From a checkpoint of a small mixture-of-experts model trained on Wikipedia.
Size: 11 layers, 15.1M parameters.
Experts: 64 experts in each of 11 layers, 96 squared ReLU neurons an expert, a softmax router.
Training: a variant of Adam for the experts, 638M tokens, 4870 steps.
Below are experts of layer 2 (counted from 0) of a mixture-of-experts language model. Rows are named router (the router's row for the expert), up (a neuron's input weights, with its number), down (a neuron's output weights, with its number) and show model dimensions 0-95. Each number is 128 + 32 x the weight over its row's rms, rounded and kept within 0 to 255.
After each expert's rows: "gets" lists some tokens that make up at least twice as much of what it gets as of all text. This comes from a sample of Wikipedia text that the model never trained on. Tokens count by the router's weight.

# expert 47
router [ 88 108  69 105 150 134  94 136 104 106 128  79 137 141 130 151  84 156 114 150  97  89 169  59 133 123 114 125 160  94 103 152 161  92  93  65 107  58 130 119 120 179 128  90  76 111 124 145 108 125 132 107 118  87 133 151 137  66 145 148  98  70 106 107 152 145 161 180 127 145 170 173 169  84 134 151 102 123 181 160 172 115 144 121 134 195  81  73 146 149 142 154 198 107 115 114]
up0 [ 65 124 120  93  84 154  81 138 103 140 151 115 126 151  88 130  58 212 107 161 116 127 154  95 183 142 133  69 132 118 134 165 155 121 144 122 101 135 128 121 132 116 165 102  85 111 150 128  86 144  84 126 178 119 105 178 169  54 146 145 102 135  71 127 188 105  88 122 163 123 118 139 155 113 112 129 151 124 108 177 126 184  49 179 128 146 162 136 112 161  98 100 110 105 179  95]
down0 [129 163 121  65 145 138 131 111 153  90 139 130 210 156 112  81 134 121 141 122 158 153 103 165 133 130 112 121 153 118 141 145 172 103 171 116 166 156 126 105 127  48 148 121 108 116  83 134 137 128 131  38 110 113 101 158 127 140 131 205  81  39  89 117  94 157 165 128 142 133 130 180 120 114 156 130  83 131 131 181  87 135 115 196 131 143 128 150 106 136  90  84 149 116  90  60]
gets: "B", "P", "T", "L", "ed", "G"

# expert 29
router [113 132  51 125 124 166 136 115  59 103 163  58 120 143 140 166 100 149 141 172  58 113 154  68 148 138 143 121 137  66  95 121 146 126  81  92 123  78 163  66 123 116 146 106 119 142 136 121 141 111 137 108 116 115 112 111 121  56 164 183 114  43 140 117 145 160 156 101 157 152 113 100 154 106 129 155 129 139 191 177 176 157 139 147 156 182 100 108 127 144 134 131 131 136  71 162]
up0 [143  93 170 146 191  74 106 125 148 153 149 144 117 184 222 123 148 136 117 114  88 116 101 121 158 123 107 157 145 134  45 109 163 128  82 143 112 128 136  98 196 171 154 125 109 133 107 173 137 152 144 119 179  37 149  89 136 148 143 116 143 147 146 113  80 175  99 148 119 158 138 144 118  80 179 141 127 118 153 122  88 129 197 130 197 151 123 121 155 139 136 100 128 124  91  87]
down0 [ 94 123 121  67 153 117 106 115 147  75 148  80 142 132  94 166 161 145 112 163 114 118  99 122 130 144 150  79  64 104 196 128 178 147 114  51 106 174 183 138 138 134 117 195  76  98 179 118 151  62 107 166 147 121 119 102 167  94  72 117 118 133 133 105  96 117  93 121 103 114 123 150  92 160 134 109 107 172  80 136 131 132 147 101 105 108 115 135  61 141 184  93 108 149 153 179]
gets: "a", "2", "6", "o", "0", "1"

# expert 14
router [131 133  68 125 134 191 130 125  96  83 147  70 102 117 106 176 129 130 161 164  95 114 145  76 129  96  96  72 157 101  63 109 172 123  66  71  96  83 100  62  69 164 150 111 116 116 145 101 181 103 118 153 124 135 108 115 132 110 116 140 114 105 145 111 125 136 111 166 166 116 121 156 156  56 143  99 144 120 176 152 114 151 123 135 157 191 115  46 134 152 128 133 174 143 111 159]
up0 [168 115  92 128 134 149 126 143 110 155 132 140 120 171  94 120  87 137 147  78 145 142 130  97 136 144 148  81 159 111 121 127 205  60 133 140 109 106  95 189  71  87  42 154 120  93 120 138  83  98  77 157 136 116 120 151 187 112 128 169 110 138 153 135 178 143 154  89 125 159 136  53 111 115  53  89  90 152 132 147 149 125  87 147 161 121 170  94  89 158  80  98 129 142 126  89]
down0 [116 119 202 131 148 120 153 131 139 165 144 178  86 107 155 159 137 125  74 134  67 135 141 132 137 129 145 112 145  80 144 144 119 162 134 164 129 154 143 144  59 140 110  89 114 175 136 104 137 131 147  77 167 129 106  88 137 164 155 137 108 108 152  89  24 160 145 137 192 132 154 141 213 116 207 117 139 141 128 125  76 166 151  62 102 178 133 154 122 120 110 152 116 167 117 104]
gets: "o ", "e ", "al ", "a ", "i ", "ic "

# expert 38
router [119 163 108 143 169 147 125  88  63 121 173  69  99 134 125 122  98 165  92 146  94 120 158  64 110  95  61  96 157  96  77 118 165  96  99  65 111  80 165 121 127 151 160  79  86 104  72 151 120 159 127 140 136 121 125 158 126 122 126 139 108 117  77 129 165 134 179 131 139 152 156 150 164  91 128 120 151 152 211 144 128 116  80 146 186 171  71 110 118 150 127 160 135  75 108 113]
up0 [151 137 110 174 124 118 176 104  99 141 133 141 127 191 104 120 117 150 171 115 183 125 140  92 163  77 112 134  79 172  96 201 196 145 121 124 158  98 126  81 106 111 171 126  42  98  85 136 109 146  73 102 117 151 150 132 109 137 148  94 108 135 106  60  89 140 144 177 128  86 159 160 123 110 119  83 126 168  99 114 128 174 129  89 142 127 101 138 176 163 122 180 133  62 125  94]
down0 [137 127 149 142  99 142 140 136 134 115 145  85 151  86  85 164 185 108 139 176  84 185 164  95 121 141 153 154  90 187 115 102  96 155 177 146 121 183 109  82 158 172 177 142 159 142 166 110 112 145 137  78 167 116 198  87 121 183 108 161 177 134 132  99 130 150 138  90 131 149  99  77 150 101  87 158 154  73 142 125 214 113 113 153 116 146 137 133 123 136 150  76 131  68 119 152]
gets: "on ", "by ", "at ", "from ", "with ", "of "

# expert 7
router [139 113 118 143 141 142 132 139  55 130 121 117 138 113 143 141  81 153 119 183 127  77 212  96  85 163  85 102 179 100 146 168 167 111  73  84 134 116 129  86  63 140 104  86  90 115 110 104 165 173 136 114 134 108 106 100 134 117 140 158 119 119 104 103 140 131 160 150 149 160 125 174 117  78 176 148 142 136 231 151 101 145 135 125 174 199  87  81 133 158 161 155 138 112 119 144]
up0 [117 161  87  82 157 114 153 133 130 159  96 133 138  82 158 166 131 204 154  92 136  51 151 140 128 136 128 148 149 165 124 126  66 126  88 129  92 150  74 103 140 204 117 151 167 166  75  98 131 121 113 137 114  88 159 136 176 132 127 164 104 104 105 143  97 121 171 116 120 170 184 128  86 125 119 101 119 126 177  99 160 102 133  85  86 107 162 162 171  90 179 115 113  70 113  67]
down0 [160  94 117 145 199 181 148 153 113 137 140 111 103 144 138 156 171  96 122 144  30 105 146 150  96 106 140 105 127  92  99 124 156 112 132 161 158 186 126 142 191  91  85 116 131 193 119 125 128 170 154 109 173 105 118 125 115  84 196  95 116 120 117 156 188 105 123 125 126 119 173 110 120 127 132 175 113 101 138 134  74 195 151 124 105 176 145  54  96 139 102 145 100 184 139 153]
gets: "and ", "to ", "or ", "not ", "& ", "would "

# expert 52
router [129  84  72 157 125 120 110 140  92 100 125  85 119  96 130 103  94 190 113 142 102 120 189  69 170  88  80 129 134 110  48 141 180 116 106  86 124  93 125 110  62 159 129  74 132 117 124 174 152 123 107  80 168 112  94  85 138 109 128 179 128 127 134 109 130 149 168 105 156 150 174 114 168  86 120 145 129 111 210 161 121 116 109 109 145 181 114  82 152 180 135 170 141 109 118 167]
up0 [ 96  63 120 161 133 176 208 184  85 160 124 162 148 139  99 119 116 147 188  60 167 132 115 185 129 135 118 139 138 165 133 149 113 125 121 133 106  96 151 128  60 155 127  72  74 113  90 184 129  66 107 163 122 178  95  88  84 107 133 113 122 121 171  87 144 104 153 164 137  78 175 107 109 121  97 139  62 130 177 147 128 147  99 134 106 145 109 114 135  96 155 146 143 108 129  93]
down0 [174 129 123 127 169 154 151  85 148 168 123  98  96  85 124  63  65 154 126 131  77  94 125 121 139 116  65 121  95 141  88  82 137 130 136  73 142 141  75 169 139  45 117 151 143  85 163 125 109 136 116 107 130 136 155 110  94 135 115 141 110 158 133 124 104 165 176  84  85  93  80  99 187  92 122 140 104  90  98 127 177 135 117 118 136 124 177 186 133  57 102 164 103 148 106 177]
gets: "for ", "ed ", "with ", "ing ", "ated ", "ted "

# expert 37
router [119 134 110  96 131 127 143 141  87 126 122 132 106 121 126 118  86 145 145 131  77 106 169  91 114  81  74 129 165  92 127 136 164  67  88  98 108  99 146 106  95 166 108 103 154 115  99 153 160 156  94 149 109  98  82 130 168  37 112 162  84 108 133 122 164 162 150 137 149 150 110 181 145  70 134 133  98 159 191 167 145 109  93 151 121 238 106  69 132 170 103 122 167 111 103 135]
up0 [136 105 113 126  95 159 144 142 142 102 133 122 127  71 154 151 143 147  81 120  80 118 117 141  84 188 196 144  81 111 117 124  85 136  86 115 171 124 111 122 152 158  72 119 145 156 120 137  96 123 111 108 172  89  86  83 104 104 160 154 177 123 101 165 178 127 144  81  97 173 113 112 177 156 150 183 153 176 132 157 219 174 172 150  74 107 134 136 126 111 134 171 165 159  96 173]
down0 [146 116 136 171 145 148 158  93 131 123 169  71 110  93 117 108  71 147 159 127 117 123 114 116 108 151 125 166 122 145  90  89 126 121 147 148 138 210 148 111  97  84 238  96 153 172 131  90 150  62  94 127 113 156 127 133 129 148 116  97 140 115 105 118 112  90 130 148 170 113 138 163 129 147 128 175 148 126  74  99  99 114  84 175 128 129 108  86  55 155 112 192  74 149 168  76]
gets: "0 ", "1 ", "2 ", "3 ", "5 ", "4 "

# expert 9
router [109 110  81 116 136 125 134 133  66 132 114 106  99 145 141 165  90 201 138 150 114  99 177  87 125 144 105 150 106 111 129 144 160  52 117  69 144  70 152 120  68 154  95  62 130 120 115 151 159 155 127 140  99 113  87 119 138  77 123 171  77  85  93 135 141 164 157 115 133 157 141 187 125 107 158 128 138 138 168 153 150 147 111 161 119 208 135  82 166 163 141 199 173 109 115  98]
up0 [ 77 130 150 146  79 142 156  97 141 116 144 126  74 130 103 169 146 135 119 130 158 123 146 153 155  98 115 132 102 118 109 200 140 172 126  76  69 134 142 110 140 152 123 136 160  61 141 126 139 144 107  78 119 168 168 109 158  96 131  87 145 107 143 172 165 141 163 138 122 134 116 110 119 112 193 116 177 162 131 175 117  38 121 156 185 160  81  61 148 101 192 190 137  99  91 124]
down0 [138 159  97  96 126  92 109 126 106 133  96 110 146 145 121 181  79 145 129 125 123 110  82 167  89 102 162 133 173 112 120 137 118 152 162 130 102 189 162 169 115 150 109 121 158 176 170 102 174 111 126 138 143 128 140 120  96  66 130 136  75  90 157 135 132  68 196  78 177 156 158 142 104 163 168  79 133 128 195  91 134 119 138  94 124 164 136 125 212 138 138  57 142 151  63 103]
gets: "United ", "Al", "New ", "An", "Par", "Car"

# expert 20
router [114 113 113 140 131 162 145 164 111 132 152  89 113 123 167 150  88 157 144 163 115  74 199  73 149 104 122  96 164 116 105 157 159  84  69  77 128  91 166 112 137 161 145  45  78  90  97 118 166 152 113 103  98 134  86 137 110  95 144 160 113 109 114  98 136 137 132 150 144 114 125 130 165  45 132 142 139 136 220 156 131 117 125 173 168 193 143  91 157 150 144 168 153  93 101 121]
up0 [158 107  93  59  83 129 158 155  96  98 181  95 102 111 136 146  84 143 121 145  86  89 123 103 125  78 153 119 131  93  44  97 127 180 155 105  83 144 159 105 120 134 204 107 158 103  87 145 147 121  84 162 127  78 137 110  98 163 118  98 153 171  94 139  88 139  84 160 113  86 103 128 140 105  63 154  88 134 139 126 133  70 111 146 150 189 157 148  98 178  92 148 118 162 124 118]
down0 [156 139 119 127 123 152 149 150 168  85 131 155  98  73  81 180 110 127 176  96 108 158  88 132 121 100 102 113 141 120 151  96  53 115 119 181 124 141  86 147 131 107 152 179 143 140 159  35 161  84 108 168 147 129 162 122 168 138  96 147 131 117  64 108  47 134 145 161 128 112 126 202 154 167 178 127 115 140  46 118 121 121 151 125 126 126 133 141 134 141 105  94 132 179 181 144]
gets: "as ", "was ", "|", "is ", "=", "an "

# expert 35
router [139 113 112 149 131 123  82 132 110 108 129 113  77 134  88 159 128 137 132 155 104 120 206 101 139  85 126  63 121  81  67 142 150  66  74  84 144 101 139  76  82 179 145  87 107 143 161 157 122 136 149 122  98  79 127 101 108  48 114 167 122  85 112  87 153 156 144 135 116 138 138 127 164  98 144 130 160 192 197 138 141 126 125 156 145 216 127 127 104 157 144 188 127 142 121 141]
up0 [143  78 138 106 153 134 171 175 147 132  67 151 113 156 162 154 154 105 129 107 113 115  77  59  98 171 103 137  88 123  90 179 115 132 103  97 126 111 127 141 129 179  81 108 142 130 143 129 149 126  89 130 136  77 156 124 137 120 180 181  49  95 115  89 111 175 130 179 115 133 137 126 139 141 139 145 114 161 199 182 170  90 142 100  40 149 107 117 100 174  93  82 115  93 115 130]
down0 [107 101 113 150 211 118 194 117 139 117 124 142 179 127 117 149 134 187 149  68 124  94  96  78 156 194 134 204 140 159 123 128 133 140 133  49 157 128 138 140  54 137 127 103 153 188  88 168 101  68 148 133 128 133  64 199  84 156 171 120 109 175 117 158 148 115 143 151 113 119 123 142 105 152 130 122 131 129  82 128 138 115  90 162 104 129 120 118 121  74 114 130 138 150 135 159]
gets: ": ", "; ", "\n", "- ", ") ", "″"

# expert 27
router [130 133  96 116 112 155 138 174  84 159 126  62  94  89  97 114  82 139 116 139  61 109 174  97 191  96  95  78 103 110  91 130 166  61  93  50 118  94 109  87 138 124 191 122 131 123 128 134 140 102 112 151 119 131 111 144 128 114 109 147  97  97  73 144 121 122 135 152 100 129 117 205 134  38 152 117 140 139 183 152 143 139 127 127 142 155 104  46 138 110 126 153 141 138  86 120]
up0 [141 152 117  76  95 206 127 134 120  40 126  96 114 174 140 104 123  98 142 167 146 150 205  69 166 107 120 115 112 144 108  93 154 134 100  84  47 103  87 143 150 144 136 121  85 109 142 193 102  82 136 189  80 135  89 162 118 136  97 171 194  76 128 119 143 129 152 115  83 159 112 166  83 148  84 133 127 137 132 146 119 142 110 113  95 100 132 142 108 136 109 114 109 169 123 117]
down0 [ 64 114 124 108 128 120 186 129 147 134 122 120 116  96 127 139 156  96 180 181 136 128 133  86 122 141 119 162 114 162 144 138 144 122 179 148 165 101 174 156 107  66  88  92 123 134 179  98 144 105 144 159 167 163  83 142  57 154 141 104 104 144 141 111 162 150 179 116 170 139 102  82 184  87 138 145 118  92 139  72 134  70 202 135 141  62 167 116 134 135  60 109 175 131 159 118]
gets: "tion ", "ation ", "ate ", "ent ", "age ", "us "

# expert 40
router [105 125  85 114 154 143 128 138  48 120 131 106 156 129 130 132  88 161 139 126 134 107 190 100 164 106 100 100 148  97 121 136 155  82  92  76 125  77 107  65  98 121 136 105 100 137 111 145 156 154 116 136 106 151  96 146 137  45 143 146  70  76 149  82 154 153 172 138 142 135 111 157 140  55 147 105 138 140 195 181 120 132 125 139 136 203  78  88 149 113 170 140 186  86 104 119]
up0 [153 105 143  95 142 207 102 128 152  99 152  69 119  90 168 161 168 126  96 156  68 139 135  80 121 129 128 130 194 114  90  86 208 100  91 121 126 153  99 105  86 117 177  79 106  65 123 154 159 120 122 164 132 131 142 113  74 145 120 127  87 101 136 151 105 123 109 168 160 127 172 144 108 119 193 160 142 133 123 172 139 141 125 167 119 188 165 147 125 138 181 172 187 119 117 103]
down0 [ 95 119 180 144 165 120 143 124 161 169 110 124 160 118 115 114  93 189  80 160 157 106 105 126 129 106 102  75  99  79 121  95  74 119 132 102 136 175 184 162 153 113 131 169 105 147  52 120  50 115  96 140 126 105 107 145 149 120 104 141 130 137 147 143 113  76 133 142 175 150 151  94 181 160 161 201 135 146 100 129 157 158 134 164 116 112 224 177 122  98 128 113 116 157 102 180]
gets: "1", "2", "3", ".", "4", "1 "

# expert 44
router [127 124  58 107 166 160 116 155  80 107 120 111 138 116 132 174  96 132 104 149 116  83 184  77 133 112  92 125 154  91  77 156 183 108  63  59 138 103 142  82  64 133 162  65 108  95  98 114 133 154 120 100 101 118 105 146 121  35 124 138 103  92 105 111 167 130 109 147 129 158 113 121 169  65 142 154 140 175 183 170 119 132 118 153 148 148 130  75 112 168 131 164 139 137 114 121]
up0 [114  93 169 125 154 111 114  62  89 118 117  65 102 113 119 189  94 133 163 132 117  77 114 146  78  97 105  67  91 150 101 169 107 121 181 111 118 121 171 133  98  95 155 100 128  45 134  92 145 162 140 105 121 143 158 108 108  95  44 114  82 127 149 106  82 130 123 107 176 109  87 157 124 160 101  98 148  94 108 148 132 109  97 108 131 142  99  87 137 135  60  75 114  96 106 177]
down0 [107 145 167 163 180 101 147 171 118  74 123 108 108  86 149 137 132  76 142 126 169 150 126 103 148 132 154 134 153 141  93 117 127 187 191 150 155 107  79  69 160 170 135 115  84 137 140 132  95 149  81 133 229 129 134 109  68 120 119 156 172 107 161 123 104  58 117 123 135 100 123 137 163  79 103  85 144 165 110 161  86 180 184 152 140  89 145 166 107 105 173 146 113 145 139 114]
gets: ", ", "), ", ") ", "\", ", "', ", "—"

# expert 59
router [ 96 141  86 124 155 171 113 147 114 123 119  80 109 116 136 164 151 151 172 145  96  56 191  49 125 112 128 129 118 121  92 144 139 113 107 101 127  42  96  84  76 122 116  90 146 134 144  99 125 144 127  90 125 102  61 132 166  83 119 181 139  90  98 102 167 175 146 126 103 120 141 146 141  71 123 129  92 151 176 172 165 143 138 107 150 198 119  91 182 108 121 135 160 111  72 123]
up0 [ 92 181 131 130  96 133 133 112  90 152  79  79  92 113  34 118 124 130 125 120 137  93 166 135 160 144 140 141 176 111 104 136 142 116 116 121 105  63 103 106  95 126 162 136 126 134 129 154 163 127  93 153 123 122 122 180 169  78 179 138  53 122 125  91 146  46 165 178 115 164 184 121  84 128  91 132  90 166 111 144 141 114 136 122  70  94  88  49 116 102  99 130 138 158 150 148]
down0 [105  97 111  89 115 124 152 113 142 143 117 138 142 179 102 112 157 103  58  71 150 150 123 177 182  94 108 134 115 163 109  50 123 102 127 130 131  80  97 175 134 133 129  76  93 114 104  58 175 121 166 165 177  65 158 156 115 103 120 116 111 147 132 126 187 132 101 135 138  89 191 161  89 119 129 149 179 129 122 118 104 105  80 136  55 141 160 177  99 165 132 139 131 141  94 168]
gets: "i", "e", "di", "f", "um", "ul"

# expert 48
router [144 138  77  88 143 172 106 148 102 131 153  93 110  88 132 199  73 132 113 125  75 109 131  76 137  80  73  78 133  88 100 118 127 123 105  50  93  86 117 116 109 117 138  75 110  87  75 115 175 142 128 157 134 133 101 113 136 129 131 131 109 111 126  68 150 179 140 163 142 115 117 151 125  34 129 128 139 161 164 163 112 125  97 135 172 217 121  99 134 172 132 152 165 143 124 151]
up0 [ 79  57 124 113 112 136  90  90 140 126 113 160 128 161 136 178 132 169 117  57 155 149 118 137 122 100 109 185 165 152 114 109 107  81 124 123 168 104 236 100 151 117 164 117 126 169 119 185 124  35 127 147 112 164  82  90 127 125  47 146 128 143 166 161 150 124 126 107  79 115  92 124 111 112 126  81 102 103 154 135 114 124 144 130 121 103 147 134  72  98 108 110  82 134 128  95]
down0 [114 137 126 163  87  88 112 168 117 171  74 103  98 103 183 145 113 144 127 188 108 126 117  95 102 134 135  65  58 154 164 126  81 166 112 153 103 254  54 125 111 189 127 112  94 141 140 105 161 138 148 118 149 126 174 138 145 154 163 121 133 131 139 128  95 106 105 121 106 185 128 137  83 148 142 140 158 144  97  81 105 136 173  94 134 131 121 165 162 146 128  66 116 135 114 107]
gets: "i ", "o ", "an ", "en ", "er ", "on "

# expert 42
router [ 79 154 100 124 175 165 135 133  77 123 162  82 153  98 164 167  76 164 124 151 114  98 177  88 133 119 107 104 117 105 114 162 133 117  87  80 114  85 138 108  97 140 166  96  82 145 124 121 146 119 127 109  89 118  96 143 109  72 131 152  93 107 137  67 176 149 144 147 139 125 100 173 140  39 165  99 104 143 212 149 126 110 111 144 107 185 110  78 167 147 108 160 171  82  84 140]
up0 [161 137 144  75 180 146 125 138 121  84 157 119 207 179  99 150 108 127 135 111 142  89 132 108 126  88 130 180  81 110 107 191 143  91  69 126 102 107  76 160  80 166  51  65 111 110 104 175 103 150 128 125 141 107  81 124 153 127 140 198 130  99 131 104 134  84 142 121 141  89 145 189 121 124  82  96 133 144 133 163 142 101 135 151 181 147  95 119 156 114 124 118 154 174 137 186]
down0 [196  63 119 141 128 127 153 137 104  85 135 119  99 150 109 162 139 170 109  23 184 111  86 137 134 122 116  58  95 170 106 150 125 122  87 159 127  98  79 127  80 131  61 125 143 101 106 133 111 148 124 126 149 178 112 114 199 135 152 143  80 122 146 138 106 102 133  80 133 140  79 146 166 155 135 123 125 135 133 189 131 172 159  74 172 106  92 151 103 109 101 179 128 163 146 142]
gets: "|", " ", "| ", "1", "- ", "am"

# expert 45
router [126 155  64 119 170 139 150 106  80 108 152  50 135 147 105 157 138 191 132 162  78 110 189  92 162 149 133 102 129 124  96 137 154 128 105 109 139  43 143 121 130 134 157  92 105  87 138 137 153 131 151 109 123 134 130 100 120  99 180 199  68  72  89 123 134 123 109 163 168 181  99 158 163  82 170 128 130 139 178 157 125 114 107 151 160 186  92 113 183 153 143 148 149 139  88 125]
up0 [162 185 127 115 148 191 119 133 150 146 100 133 105 146 128 122 167 139  55 163 121  72 158 150 127 144 119 169 125 155 157  90 171  82 157  86  50 135 106 138 148 121  91  97 146 108 139  91 174 175 120 173 121 209  78 127  92  91  94 147 124 122 132  98 119 200  81 125 163 129 126 107  97 123 179 167 149 173 163 125  94 122 168  86 122 158  93 110  86 163 139  96 139 125 114 155]
down0 [109 143 140  95 119 144 144  61 140 130 151 161  86 122 125 161 189 115 141 127 131  91 129 129 166 134 129 126 142 135 100 123 163 142 181 205 129 118 169 112 163 133 106 103 112  86 104 126 160 177 195 112 180 146 152 127 106 149  93 164  75 134 114 119  89 148 162  82 126 136 177 130 102 120 172  77  99 144 107  79 135  73 198 127  88 174 201 116 148 184 147 125 198 118 126 143]
gets: "er", "al", "an", "on", "ar", "in"

# expert 63
router [ 97 115  69 115 162 167 120 125 113 108 130 118 126 113 144 168 105 150 117 149 127  99 186  84 134 106 109 116 123 113 100 134 148  91  63  96  84  44 137  55 124 168 151  71 106 101  76 110 113 133 127 133  98 106 112 132 120  77 147 148 132  65 140 115 143 152 135 118 139 170 133 158 136 107 130 150 100 154 180 156  95 134 121 138 161 250  96  99 154 150 184 137 167  84  99 137]
up0 [ 85  83  95  86 131 140  76 103 106 188 115 180 177 108 155 103 105 177 136 131 129 134 137 123 120 120 122 151 108 103 122 144  96 107 133 140  90 121  89 160  61 135 126 132 146 136 107 110 114 101 158 199 116 162 157 191 196 133  79 132 143 114 103  90 129 126 153 166 163 124 108 174 187 110 110 124 141 157 132  73  65 116 130 130 123 149 178 124 143 214 161 100 191  87 113  92]
down0 [ 73  85 115 128 171  93  58 173 141  99 137  92 105  94 123  93 152 135 137 111 231 160 118 106 158 113 123  79 152 136 135 104 101  88 193 148 168 142 100 162 151 131 124 180 119 123 137 134 140 177 136 145 161  76 139 180 143 132 128  87 118 118 156 102  79 109 143 139 136 125 140 164  58 164  81 180 188 117 134  93 114  97  97 122  92 149 138 142 176 139 110 141 174 119 110  77]
gets: "N", "K", "L", "A", "M", "V"

# expert 24
router [ 94 158  72 106 147 178 135 171  98 117 145  87 127  88 157 174 109 192 162 148  97 104 186  53 177  87  90  87 137 112 102 155 162  95  89  73 112  78 119 116 129 157 130  84  77 137 120 101 134 142 117 136 132 142  94 126 143  90 125 167  99  98 148 111 171 177 177 148 150 149 128 132 187  59 126 132 108 150 205 139 132 115 112 149 156 176 113 120 158 131 140 150 109 128  84 120]
up0 [110 135  51 125 206 148 119 102  60 107 116 126 129 122  82  90  88 203 112 100  83 120 164 124 189  93 143  92 116 136 149 145 141 105 100 141  68 108 105  91  80 163 100 120 101 150  99 133 120 159  84 155 150 167 109 105 185 116 105 116  89 140 101 140 131 103 122 127 184 116 124 170 152 101 104 167  96  97 148 123 106 176  85 172 168 126  73 134  71 154 144 155 132 134 117  88]
down0 [171 135 138 128 132 152  89 138 121 111 125 116 117 143 146 130 133 140 112 102 110 125 126 126  94 122 162 182 143 106 180 128  94 104 107  89 155  97 136  63 184 136  93 234 239 123 153 130 118  86 116  79 127 145 146 148 116 134 135 172 119 101 106 132 121  98 106 191 138 113 179  96 178 125 134 111 178 116  83 114 117  79  83 145 159  66 123  76  88 134  85 160 148 114 157 113]
gets: "as", "ad", "s", "k", "as ", "played "

# expert 34
router [114 133  73 108 161 148 141 147  79 114 129  79 135 125 141 150  83 174 117 143 107  84 195  68 142  97 104 101 155  80  92 144 153  88  74  77 110  72 111  82  99 163 157  88  90 106 111 124 148 149 119 116 107 117 102 150 126  82 132 164  87  87 113  99 154 151 173 160 147 152 120 159 158  64 165 122 118 160 198 159 156 113 109 146 142 184 101  88 160 136 147 159 164  86  92 132]
up0 [162 102 127 141 155 151  90 190  86 154 116  81  75 161 145 163  94 114 162 171 119  81 151 113 110  60  77 131 130 137  87 121 150 105 125  80  79  87 104 129  90  85  71 119 139  93 177 130 132 103  49 165 133 129 144 117 157 120 178 125 102  95 123 119 102 179  74 125 165 166 159 129 165 151  84 112 126 174 154 124 121 173 127 166 140 122 174 105 125 170 139 194 114 110 108 133]
down0 [ 62 137 163 156  81  85 144 142 106  88 104 157 124  71 103 152 164 136  89 129 150  90  66 143  49 119 125 110 120 195 144 177 163 187 120 178 136 141 161 124  98 114 127 159 149 105 145 173 115 130 118 129 130 102 140 144 147  99 150 158  82 195 102 141 148 110 159 168 116 141  85 121 149 144 163 112 176 105  63  69 167 144 158 143 131 142 131 106 175 102  76 125 100 166  92 151]
gets: ".", "H", "also ", "by ", "3", "S"

# expert 22
router [123 116  82 116 143 115  97 134  81 128 104  94  98 111 123 135  99 149 128 145  77  70 208 113 134 120 123 127 152  97  65 142 194  94 116  92  98  99 114 121  94 153 149 119 116 123 106 156 192 136 101 138  99 100  71 129 118  49 128 187  86  67 130 104 132 164 119 184 172 141 119 101 151  55 132 122 144 167 157 167 181 121 119 136 166 194  96 103 128 145 114 120 144  95 122 165]
up0 [ 81 126  95 128 126 193 107 162 168  84 165 107 146 143 172 141  62 130 131 113 122 168 147 137 144  90 126 134 132 178 163 199 129 180 121 112  95 138 146 149  96 141 148 158  55  98 115 165 152 106 133 114 130 132  83 175 154 107 113  72 119 127 130 221 156 160 131  96 115  85  39 104 160 109 162 106 157 141 130 119 144  88 110 136 133 116 107 157 169 158 168 121 108 110 102  71]
down0 [131 104 191 146 109 140  96 125 114 148 137 120 150 220 181 102  86  90  99 117 113 175  91 128 173 103 123 152 131 115 136 133  32 120  95 137 170 112 146 133 124 169 176  74  75 180 102  92 156 125 120  82 158  66 155 124 125 111 110 158  97 101 203  90 152  87  99 109 169  79  93 157 112 135 144 107 103  78 134 143 156 133  98 119 127 118 144 150 181 124 125 128 153 109 150 137]
gets: ".", ",", "°", "′", "0", "% "

# expert 55
router [110 154  95  82 102 153  84 183 102 115  93  99 125  97 151 156  71 137  99 155  86 113 167  63 139  90  77 106 143  80  88 129 114 119 116  78 101  49 155 112 115 160 150  90 110  95 160 135 152 134  93 135 114 167 108 120 119 112 172 127  76 141 128 115 144 142 156 146 128 148 151 180 155  84 180 116 134 155 209 162 151 141 134 192 162 159 127  50 109 154 113 152 154 151 111 125]
up0 [ 77 124  95  89 115 153 159 161  85 112  93 145 177 104 163 150  44  88 133 105 104 138 157  76 148  67  79  95 160 110 133 111  96 118 169 135  59 144 134 119 117 107  97  97 138 127 113  98 167 188 169 163 120 115 105 143 123  99 177 131 161 114  60 124 126 119 175  95 113 168  71 167 128 153 126 100 120 200 109 114 186  99 136 145 145 137 120 135 150  67 136 118 130  77 119 138]
down0 [104 133 127 138 145  87 113 130 139 156 151 100 115 111 153  69 158 145 149 129 155  83 111 102 135 113 117  95  72 122  80 131 128 193 146 118 190 148 158 109 167  69 180 180  99 168 121 133 106 112  66 106 157 160 179 157  73 169  94  62 145  92 120 136 171  32  89 153 124  98 133 136 165 128 132 135 171 159 173 163 139 160 141 116 152 115 128 160  91 136 167 122 113 155 142  87]
gets: "ing ", "er ", "ton ", "et ", "ant ", "an "